python train.py --n_experts=24 --d_shared_expert=0 --activation="swiglu" --normalize_top_k=true --router_cosine_scale=10.0 --norm_eps=1e-05 --dataset="wikipedia_en"
Below are experts of layer 5 (counted from 0) of a mixture-of-experts language model. Rows are named router (the router's row for the expert), gate (a neuron's input weights, with its number), up (a neuron's input weights, with its number) and show model dimensions 0-159. Each number is 128 + 24 x the weight over its row's rms, rounded and kept within 0 to 255. Numbers have three digits each.
Before each expert's rows: "gets" lists some tokens that make up at least twice as much of what it gets as of all text. This comes from a sample of Wikipedia text that the model never trained on. Tokens count by the router's weight.

# expert 1
gets: "\n", ".", "==", " \"", "===", "'"
router:151116121136086090127144098156101092137112156125133143127124108115133162133107136072142104108127141159106115121128144146159155162157081136120128141135103096100143119077079125089108103121127120134144120145154108154122166078146081150150159110124088157120127122145081122131101135139087137135147116135147133104133092132112124108098170101154140131143101102135146123223136135145130140172072130103104153117158082101131089143137143121133125148126152140116134112153125127109138177159140125
gate43:110122108163100116153152130111144095142127118154127134087139147101112132143103108108093111138120089091107145158111169175127124114111171137094155111131100137136138162099110143109184114115142153124111148171135123121062198097141115146118131090118110163123100136098139143105134112182147123073118093126111105112143122152112134125144140126095114093083156129112116117138184103124167141168123127132113075109140123136100170156157167117126113117137148107128149102157136116114151152131115137
up43:088089108150152117124119127131143130166159118106124147109096108182127129140124130135118114128155169123111136110147145118103126147162153141107164149135156112155094116126127071142137116153128096111129093089142101149113119137143109098140068140147145071147119107125130106135122148104096073152164102115108159143113131103147079119091120145120148127166158113123123159118107146121140125132110177127111126148160124156085143163094089081146132129104127144131149120063119114109128157084182121
gate44:075101122146138160176154095174112109138150096120107134118140149107131140107091124097146118137143144130144122116134150154133141177129103160106118113148125128115104137117155199151172124150132145104123125117135142140111121153134177116203118138131125096108147100138115146155071104141158139130158074145131136133116114087122122130131196107110111147104085099156124134130119115151146143154130173121117161103137089131134137110100106147160121128124136156122153132110097135074116154154168106
up44:151150130091134101117076149082158137114118138144127107158107101124077107125179140190112105115148104113142116096110111075114156090129142076129137122136113135157138129132122056143115150150123086138131140161087142113151160111093130123106148149099125172124108142117122133117153159121139122116075188108144094127142177142138142155140098172158123118129160142136136118128154133106110134130151100101136122158134180132139126131154128141107099139130093105134114107150133112163135104135097161
gate45:137135108135136118116158137147111128128104129157144124161087138144121149087092117087139149123168116095125103101145132140133157135111109151099160127128151139087136130133136097090097110165112093121143098109175149151117107141162124158146137112130110123219131143132116090167120095152115091116127139130143124137164151149064129100141135128106115087099183093122132130133131096166158134109116146134105128115145087113130093127134127105109103138105127141126110136132121152150092141166117212
up45:116110144139173129147134128092095118076098154108141131141148122125157147120100126137097145097060101085100107098092150086138105097144179076161140131130134106138164109172125140117117115084139140126098109144107115096128162162168111107120138126144160148094133127128144157130122140141122117096101150125133091140107189122134093163097089112144131149098139116135120091123121143114147113122050117141164129150089125110143123128129122135133127111121174132163145128103141092101145126106124114
gate46:129154114149134112107077153153106111108098182106122118126152160156125086136135106103099156079109115134137145140121153176131146159131166099137149075116172146143131159096146110146158127140178113118131178114077115153104117109144135083118135107115119113144112137180136110116165187132126094124096132124141138130123123106142102095154116113121145112119176125093143131156137142120101124153080163159130103148142104120103112166114131086130140103101144122131119164153172115106137130148108105
up46:073107165098155119124147137124166144107136167118154170122128143152137111144110148144133143134129115092127150121121121118097107096141148135153170129093124114163151080161147161136085134129087178132135091128134131148176072150110119111111161159103134130101128130131096141149154114104099153172084135122175151069134094144134113121133086129127118185115121111142119105124135179109137148096161098171135144143112157125129087128115146107119165135128139166117112112146129139161120125124144163
gate47:151110157150151148149109132110111090151176139115110134117154124117112103104082144096146096147121155154116135150154135117152151109143119090147132109143104132122138107146136075126117116174109177113094127104138175157122126113121169140151129071119129143081144128153088129167082103167151116118085130126122154171109119121161110105136155108150178119142132131129126126133128106135156116144117163113146097128124076107123101130143074149166132074166107133145144130120145138144127093162165160
up47:113128083154082114110134124180151132110078121121129109159131141091156150154170127174112165074134124154086126101129136140167131120119115121093130171101129137148140158115103184149123111128165113130164131126133088106096134159096087167110123158142121128140108123114187088131144122142140144120146116102137120126147122059133138157127136113091130141126117111128141121124115143088121147079130110121147122141137147123098154133131156121150127194106123109090109130158092173127168126128111124
gate48:094161130159158161116152102151092107184102134073132146090148109120149151134104112151118088168120154132106134132131155140153127136138083173153120111117124114136133155124136126118157151136151140112114179171156094153125155124140135129144126129097091192090122137149119138155058105118150122108167161118131166101125115116155153100126127108083123119119148157186139158145104174136091104107123120128137146124128101140150108151121141142112158113136147175112132124111123121114124143076137117
up48:099149136129124174108126110131120105170136117098137155109175114137136126093111114119117131198112156125083124098153170127127138154138126158168127077166076150108131171133139153140130164119118135109116119123162092129143100151114142116142121111143133137120131083095140116149087126091126119130167130097145135106119084135149171087085120130082146167107114088155111142117087147117105160137109089104115115110158107124113100113108098150073132140112138126125145131112111100137114185111122130

# expert 11
gets: ",", " and", " as", " with", " that", " by"
router:111160126144124126121110125151172076107142149099191140092105092120167094130152131133125143101139141141109136086178143130128091126130101121138104090130101155105139115160105111090132150111127137099141140088120120129105150131125121133117138128129128148134125110124105127135130103156099107084126163102149154167139118122166147119136148125139143108124074121122092122207093097153157127185155102121075127147145112099154094169121113134126101152111118083114130167136118077127089122149132133
gate0:132150095140121129110128133122140131185143113100121085159137148127121120071147139121152126141087120140077124107135113118107106117116160147141148125126080127110180142119143094113145102176126150147112139093121156132120141112113076102119130115137150101133122168179105174145111142130131087072149158156140124164087133138143120109093082164138133139161120152104156117151115175141149103144132167149098116135143122127136107154136192132108091148094129158149138117106109160136118114156138090
up0:156117162145126117101144136135119115127114115136107098158162108137146124118137149145102155125134123145081129142129154108145145124153114148145126128154146121146093095143101158125108141095118074125153115165129109152126090103107126146125083119128093149078119068088151103092098132148073129169139133106111127123163147140152171180130138092133118106138162123159047142128099130130138175146122136086106144134121170122128120145102106124124168107172119118130128136121181122103087133150106146
gate1:143099131135153159161112131148174133108156113090175104118107118128179143095139117131152088143141116124139158127139131166138133095116134142197159158149183157111123117120158121161164144123130146101097127150146137106084121122085134135133145156120148157141131130131110121141102109127135120094138140121147159155133157178205114098147138140089112103132157160105117118147101116137111085150131092132137161145133114085095125095150143114191107134138163116126130119168138103152111126139114098
up1:134124101109135101124093149100071142106120131137103117159117110129095107148158157098117176166124087144137136146099070121140106163144121112097065145121142131147178143126119141086115153157158141143108123085134143134106145153129150148139106134163127120171111128137157117160129139148179140136170085177126118134119108089099129121118106168184148133105121117168135123130147139098159139125150143119105117136135125123185122120126133120072117131105120122150155119098133160134133064130143143
gate2:155120141126132149128137108149114117146126147088159116161128123094132103126107141096143111123180141110064131115159137108084151074098128120127116135150082130105121104127133119115095149109142110131134130139152115151107152135139117155099159117123125087111142115104094144111113163141125099083145136105093106142139119146124124172102127093129147112108109149124131067147110151122119084135144152157127078139161123120102120157166164129143117203150097140156107128208124112111098172118126142
up2:067138120127110110155126133142088131119097129130124169143127159160096147104126134131108142151111117155149132116098121122182133172132133138139145143059157140119140146091123132122151084146127129128070104146141127103148124113147126142194106104104167131124079134194129097126132130102105168152157128129107133113093121127113165119150164116133126117152158103146159116134119114114125160093110118127129112140090129150143182120086103132124140120141124143135083104076153173165116136103140164
gate3:118165105146073151094113121167090090104125124158111124134144117115159124132159109144126118136116175189120115155177140110135102149208154122139122138130101104147128129178107096152165102134086143132109114107102097106139115143115134126115120132158136137184158126109153118132062133125106150125115099125106129142078146115124153166128153121136137150137124111145110128143107089135151123109131116121150099144133117177130101162133110128117152163105153118113143146144116074121092140108074143
up3:155127159113114150180152135102145129143124133104092166099138104126122130128156129104137094107116110145135142087087118153118107103156099095153102107116164146108096140126120140094137130132179123168147102155088178160107153124141100114100117170130136154089125086132124101163142091148121081143129151125119123121144108129150125096119136110138130171113131167109129159135182096080150144115095100139095129149129087121123162099169149069126135112142122120141126145126086089154160127138143116
gate4:084097086161101164174089107124115091102097107148124124131135101123109115128127145132122159105153116112118086095130145130103124136148117084147108120178135158114129112120110133137161105143151113101120146111091138129128112080141122134104084139120138159104100081122107119146073109165160162122123164181120116144113165142135162127143136132179157087098113167132121118135105121124165129163150135124092121091130085095170106132112079164109139114128122159117140152168151127150138132142128138
up4:155125162124142113148137151134145132155149106127101127112092129175164137112094115136117090110080109067129127170142136105174107092158144144107145128111131144147111115111151140119111138101138135133127096132149121101125129128104155128124145148069137158144179103128134131077134134105117115116126085088134133117121078121143148108126118078125116171169121119100151160108169132135126096078079102115140119155128131148131165113167107092185160168127144118183114138146119107129118114122120101
gate5:148130097087118123152082183141163127183170087093113112121168148139161119129138114118123133113125155127137140114091183113162127151145125105076095126138119145153131104155120089143141146090151137137108126101144164088135139151092123158146110098168161133131130149151106118109140151093099090118127126138140151092094057131157171117127126131133115128131101114188122135134133171110139097100102138126116121114158135092116118102117106123119153131101077097136115162111124121119103111136142128
up5:140142071137195130132124105153130101186116109118120148123109113154132111114088119143096155128133100139120126135075165163132120147111112120092124157112086128122120127133122144106135115118167113090081125105125136111121152120136147125132067120162165140161154101164145166152102129108105086112123115137133131076098139133145160172098126104071114119162163110154129110127165147120138112074117089122179153158125133142142156137097111146117135128103107133153111136109109124116105087144146120

# expert 14
gets: " |", "|", ":", "-", ";", " –"
router:145145112109112159134108120121060145140121114149131146150146127098124081101123120107107108129112174113125129141150164137160100104103066098091129114161152124117113108137088143102130099156152125105128121138125128135115134160128129083144125138116098152150151101116114096132114117128138163099120089108111136112134118144163148136131127100155127157139156112114099101217136136169135161169117132133068149143099119116154134117142179106163122110090125101136098141115145107147068162132132163
gate0:090114090128153153139103098109135124146089083147108103161123152156128133102133174170144158117124191124150148135131121131150120143119163136134144121105103133135143132131109111125117106152147132158127102111132102141192108137133136096160107151168109161187153144170142145164079131065134137129140138138158142122131170096112141111131130119141161110126167128149135110141127188100150132147116133122114132118099085097119103117085113114102135141073116132125153166129142116108154084167115114
up0:100106117137113116115117115114105149214103112155108108110127103138149094132106116181116154127118132166090155122133137111152174140112122167096100100125155111142140132125178111086129129113118117122131133099123111091125119113145142145145142120137110112161123135137114143098092138123141151131147085098128184180152117152140091115121108098127142072135149097135112137130165188137111124122149162122134129101168149164128086138108149150114084109092129170103123099144137120100169093148134115
gate1:094120092143067113166105089156116119146109090149126135115124139104173134125127153085161145112155103137078131100136150179153140136130108121122117121115101155124102134128164125159156128169165122127163105145118120112120135136117130124148108117129109130166083096100106179138145105139138168116146121111162125124129123181119121117164135099138124131142168104114180174116109128099110151155178125140095136139159142093099138143115137108161174136128160077102121159124136106166138125132157157
up1:112136155098106123121102134120149100105102134075146121113122147127094146137085114168158139150132152137135084112123087110105123170136138133148106137086100101127125097134156136188129133140096149095096147095124155137110119117077138122116146109114118133116177126133165123093088105170108119142102101135105114123146177051134155142115134130117127114097115148121079148120125102157154095138089120157130123156101137114154108100125079184091102126139117128132135107119146122108119084099116132
gate2:112134165085125113078111097121149173214100132134122095141115112050131075132116184129151125098102124101140129084126149106145108116151124135114143124141104168121153131159115149108093109144117135122128102136125158139140199151126120115127123125125132139082122146157140123147125118130137159128138134160118127144089082111116141132146123128165082145118097126114167105130133103156117150108149113184101089116149151128140064086132128132153124118136131134106117128122147137138146128125132165
up2:153127123109094130077068095102148123144102116161153120120113095088142086154128150119134126135141118160094085120147155100134095141117139126123169128128088109115142161164140120124116131147123164132110145147139124149125144167064131133169146151120151118100130147121153120128111107154104132144110128126124118110096139148142154149158114121132051154100093106099143106127129089164142116137125107147093075118129129130167129128160148140176115120094135179136081145103117099126113138118129191
gate3:127115132135141180112141135121110166161099140099142104114086153182122097117150147149138124098135076132117183134148133155116075107114139131151120154115142130139126084139162123168117113144104147138132117098106168095096139093143106118133164158136108103170095092162146162119100079116115143163118121094112137131154111169076141099126090102108114140133136119120142104140117159141124149159152119152130124083107131072130130147148118109128145118154085142118108090135113097119100107118144083
up3:123118135122137134129160100143105151131125164124085095146147141155129123175139124136113130105150144132114095145115116110137162130142116112117139133136099115139091131109149103130121125117071150130098100101116148119106154139127115128083105148094136113100098146107148151135136113127045152087150096148173149134132126122111106169156130117146139116164117117110112077121093100125114141134144094125134150091124145093151181121120086151095098143100202082106146121129089078129109165165136107
gate4:162112137115151153136081121082101119153150126131144162131151129125117124130133142094141165208119141090102127114113155136134166133099128135116146137178075125135138132103118157131158145156098134094142096092126132139130118131116121154149115134117081145163146078164123107122140127106119088123143128141163130104158076115118151108129110120066136159096156064127121120137139150109140128158148120143119133144132103153138143132158152122152118099155099106121065168135095134107103094168140135
up4:103122183139112145169102114159108150162113137084134129106097143146132139152102138103128117104181097130127104113127112120140128101119132123126106145106111118129154103148157124125125075123142134124125171109106175117168164103146134087120125111133159125133128144061112154147117127141177138161120080138118149155136146146126103098113143131167104078118121101075136140137127125145137151117110119125111121138130189137128086123071121101075118143149130166119141093097159140115140177110083133
gate5:130117164153131163135128166153128165142120136150109113130152132133131127134141165127150089100079150111132140133159162138171103156093101152139145134155111146145141135099134127133119123129135114141112092140123132129111100139171111083133119116083077115138100114143108130142101133128087132118169141085091120141124115113162121133137131161085193112130102056147143117141132116137139143094151166155120126154139145109053116110127094117101158105144142123136097135144160052120119139130162103
up5:158133148111133117143154140115122172130143132199116133117147115137145105141161156123123158169103129139155160160169085122170127167127090147136140154129107138116068137150092160134134133113113109148116121144118140092122090135146077130129144134131089126121133127106149145117128112126099132124131151088150131160122127156178168144144165131122124120124119117091123129127105136146185121102151166106128130143130113170120117116128053121102152163092108103158096108115158055141126106101124124